{"experts_per_token": 4, "hidden_act": "swiglu", "moe_layers": [1, 2, 3, 4, 5, 6, 7, 8, 9, 10, 11, 12, 13, 14], "normalize_top_k": true, "balance_bias": false, "shared_expert_gate": true, "vocab_size": 50257, "tie_word_embeddings": false, "optimizer": "adam_atan2", "beta2": 0.98, "batch_tokens": [65536, 131072, 196608], "max_seq_len": 512, "train_tokens": 940400000}
Below are experts of layer 2 (counted from 0) of a mixture-of-experts language model. Rows are named router (the router's row for the expert), gate (a neuron's input weights, with its number), up (a neuron's input weights, with its number) and show model dimensions 0-63. Each number is 500 + 25 x the weight over its row's rms, rounded and kept within 0 to 999. Numbers have three digits each.
Before each expert's rows: a language model's description of what the expert responds to. This comes from a sample of Wikipedia text that the model never trained on.

# expert 4
Punctuation that introduces or splits clauses, like colons before lists, dashes, semicolons, and prefixes such as re-, non-, mid-.
router:493477500543542500530539490480462461474488501522473452524480508514472507536522491516461498477500475546484524486488464495492508489484489510522484475465533483473483500487559529443514549509492544
gate0:477533524448511463500524482474512531507479476485485500542499465509507474529509474503463488467496492511494496482472490488490488476491507486521512494503471464499510475506514500515512500490528532
up0:497532503504526510487489485483505527470541517456507466527514515530470476545523506451493513500510518504512558490458533483509490510530509478471496536533479515541523455501514493498487527502475520
gate1:460512467468481496474434490486496508488554488505497470453528549489501477492507494551479537487484487495515480503478506532472508479545537492500550493482459488452473484510522545530498526525513506
up1:447495495459476526481483468474517481497538492492517440507523547469517507517493471505490508491478475501497488486482502514544502466512516478490546505481496470425467462529525531492477523502511515
gate2:518501516548518542530515504494483463528500477478509490533533493542506474493509557519460516513480489515489518480492495484472543525505472480473501465465486484529488514522539543492522519534510532
up2:486481477456473529510479510503519479483480524530489507494508481480516469514490481522525500466514503468477493514495512507498475452458554523490497530489493499485474496473462483524486462497495483
gate3:491491479506495529524483468483484447445494511457489474473487485516501489562548515498495496474474455512471544514506478495474533431504526531510489508467555523501477478487571502477460522556474502
up3:501485471499475516493484499507481463456502545472495446467508487515497489564524499519475474479468455532490548490492484483481505461512535526495517508452521476515469451511538508479462512557497506
gate4:517492552468539484510530473500503561529504494481472505513511499492462499477481466546488486484504475500460502488473496483522467513452461483559491470538477483536510501524477534572490537497547543
up4:463493514466510497506476513494522503534509489468501532426478448533528476497451536507483471550461504483542494485486510492450544488500502505535523507478497441479492507507524504487497488508514500
gate5:486484545460481526539542495530496481516505501510498467538526493499560496466503495481482490494479517557476497459515520510515510528470499498524533505465502469475456512501527500462531556502479537
up5:498503506511517494490497475509536523489484508529507544505492531535516484515483502497537560478525495481456500500504495489466494451490491536499467499511496493486500523502497480553467468459575501

# expert 60
Town and city names or their endings, such as -ford, -ton, -ville, Norwich, Warsaw, usually after in or at, before County.
router:458492530518507529519534488526495481498498533537467472516491540523492493507550494519470474456504487529445548533496460529502521461494534507511501464507523488472492504502525523501522527519473512
gate0:537490530525493467489497508495508513475533527488537516530480506506556532518488549474506520508509543551487507493560540488484458563470486491500449480508482537487463474510487506487530468432484563
up0:505519512484541483520457523478487498530507485534444509446513497506457522516512469520469480516489493485531474502514472518495552487467483532499509515488507525500519524502515498503497493506497442
gate1:505525477504491515522506543502472509497503523505462499454531481515520489515488480511525542497477501474451560498529546461484535491488528498511520431447501504490506494472464483496494497475515539
up1:489502541500475513464490532534456428495536485497518534488475479505511510467494575511482485527519543493567422496485515506501452524492462518516503535514485508478466540494536500494479484520454474
gate2:454488493482497468513508534489515478542487501484493513479529516472525505504505509483531488485548490490490493499493460521484484543507479514504463474506462530541498492527491491516490521504495522
up2:535488523536530511453509469506493507477508501520500495514466487540485490492481498505498490491478485510482525514505547518508535504539480499535524533490516491469539490496511489485481487469469507
gate3:464492568522474520495496486533506453528500550479461429469498498527512502525487518523513499532485488494467552497500485482493498493508538480497512483475529516502508492528476479484487506483470493
up3:500516523518498498504506502498523507539491561489487455511496487513513517496466514521523532518488498513472543499499499496491483495532540473491528474508511493514498483513471472491496477503492479
gate4:523482497522508495445520490475516502482492504532503479506493528510475512499495502510469495573523539515547495500508471496485471512480526483502533506513493471501509508517479519486531509545520500
up4:492517495516457514561484516472492519512520476489479438479535471531500477525480504529497505453483521493541500457491540504487511515505519515505499465495497483467531477497495476499488524527489494
gate5:490499495448497517539421495511508485492476472470503532547495519502561503516521568498517491521518491486560488490536495490525519494495472512499510490534484511491508490495490513475523495498491529
up5:481481483481485541512490484523512469485480515461522499490485517457542499474472523460554545538529505466530500508492464480525474506540507471467542502518507470504518468519507494496519485508512507

# expert 20
Dashes, slashes and spaces between digits in sports scores, tables and date ranges, such as 2–1, 0-1, 2/23, aged 74–75.
router:490491505517509532541507522526467498464499526487467444512487495493482518537518505528472485488499453509465495512494465504465516487461472543531472487449533520473502517502540504469517509554473512
gate0:487452504488459520557493513499500471493493509549467497490500512485523537508493528477529462475527497488455511507488496472479531509472512514508469496509505535484507497519466496481498492472524489
up0:470486499496535494472515485511486503504504477490510504515511536512489482513512512454508528486505483479583500466470491500489509476492474494499475495493540493458495518495510515471499508454472586
gate1:504501517509513474482528493503516519511510532494501523508486527512475531484532457500462453474521466510473502479528504544502504472470500491466497497497518503519501509474524485509502480502486502
up1:484564525521528508501467526498524493503537515499477494468496517493515499495515510504482500464492470501501505531497564495496470509490496553475500494500524485478522470523523533500549442468464485
gate2:488525486512503555502503534516480490464525496535536550503468560455482543481481510489518506520542467507494523528504522513570508520516488470466481474507467566502473470474480537532508480498505493
up2:496449492479500507502494465480496504465512517510481483506515498546488493530546491506488473440509537551494477482503504503500513510465529492494509517493522456489497532488489474493493542533476493
gate3:543514496482475473505489506484509503483516505494519502509495497487479499535483500460545496469537489500486507478460524490493479503511524469498483507497508518515523514484485507498507521492535490
up3:505474475494468539532529543545477523470508471525506501534464475502503504514483497461510504519488507491467504496514520559477515527477491505486531458487521519526473514489477503521523507488483553
gate4:490513542504437534538502567488459540467494533507487560526498491474485492554498505561503477477524455493509504495474537495485517489517516516528438457479476519491499476489458495536491472515489517
up4:489502534546476551534460532481427513444502516495462493504473477477489482563497521506506484479535461501520492537453531501452520489505522509540469491449526520516476464504477502511530489520503499
gate5:471490483513476483470444477519509471496489499492447504509467502510489493500502470523483465560533483505486481558513523504495551478470500501488454515480436507501509503505461514523485528517533503
up5:478518508520521457500523484495506435576493490488525492475499521499534503466508530461457507517516498520508492482504462506461506526505469520522510512520492499500491505509486509449515532452522509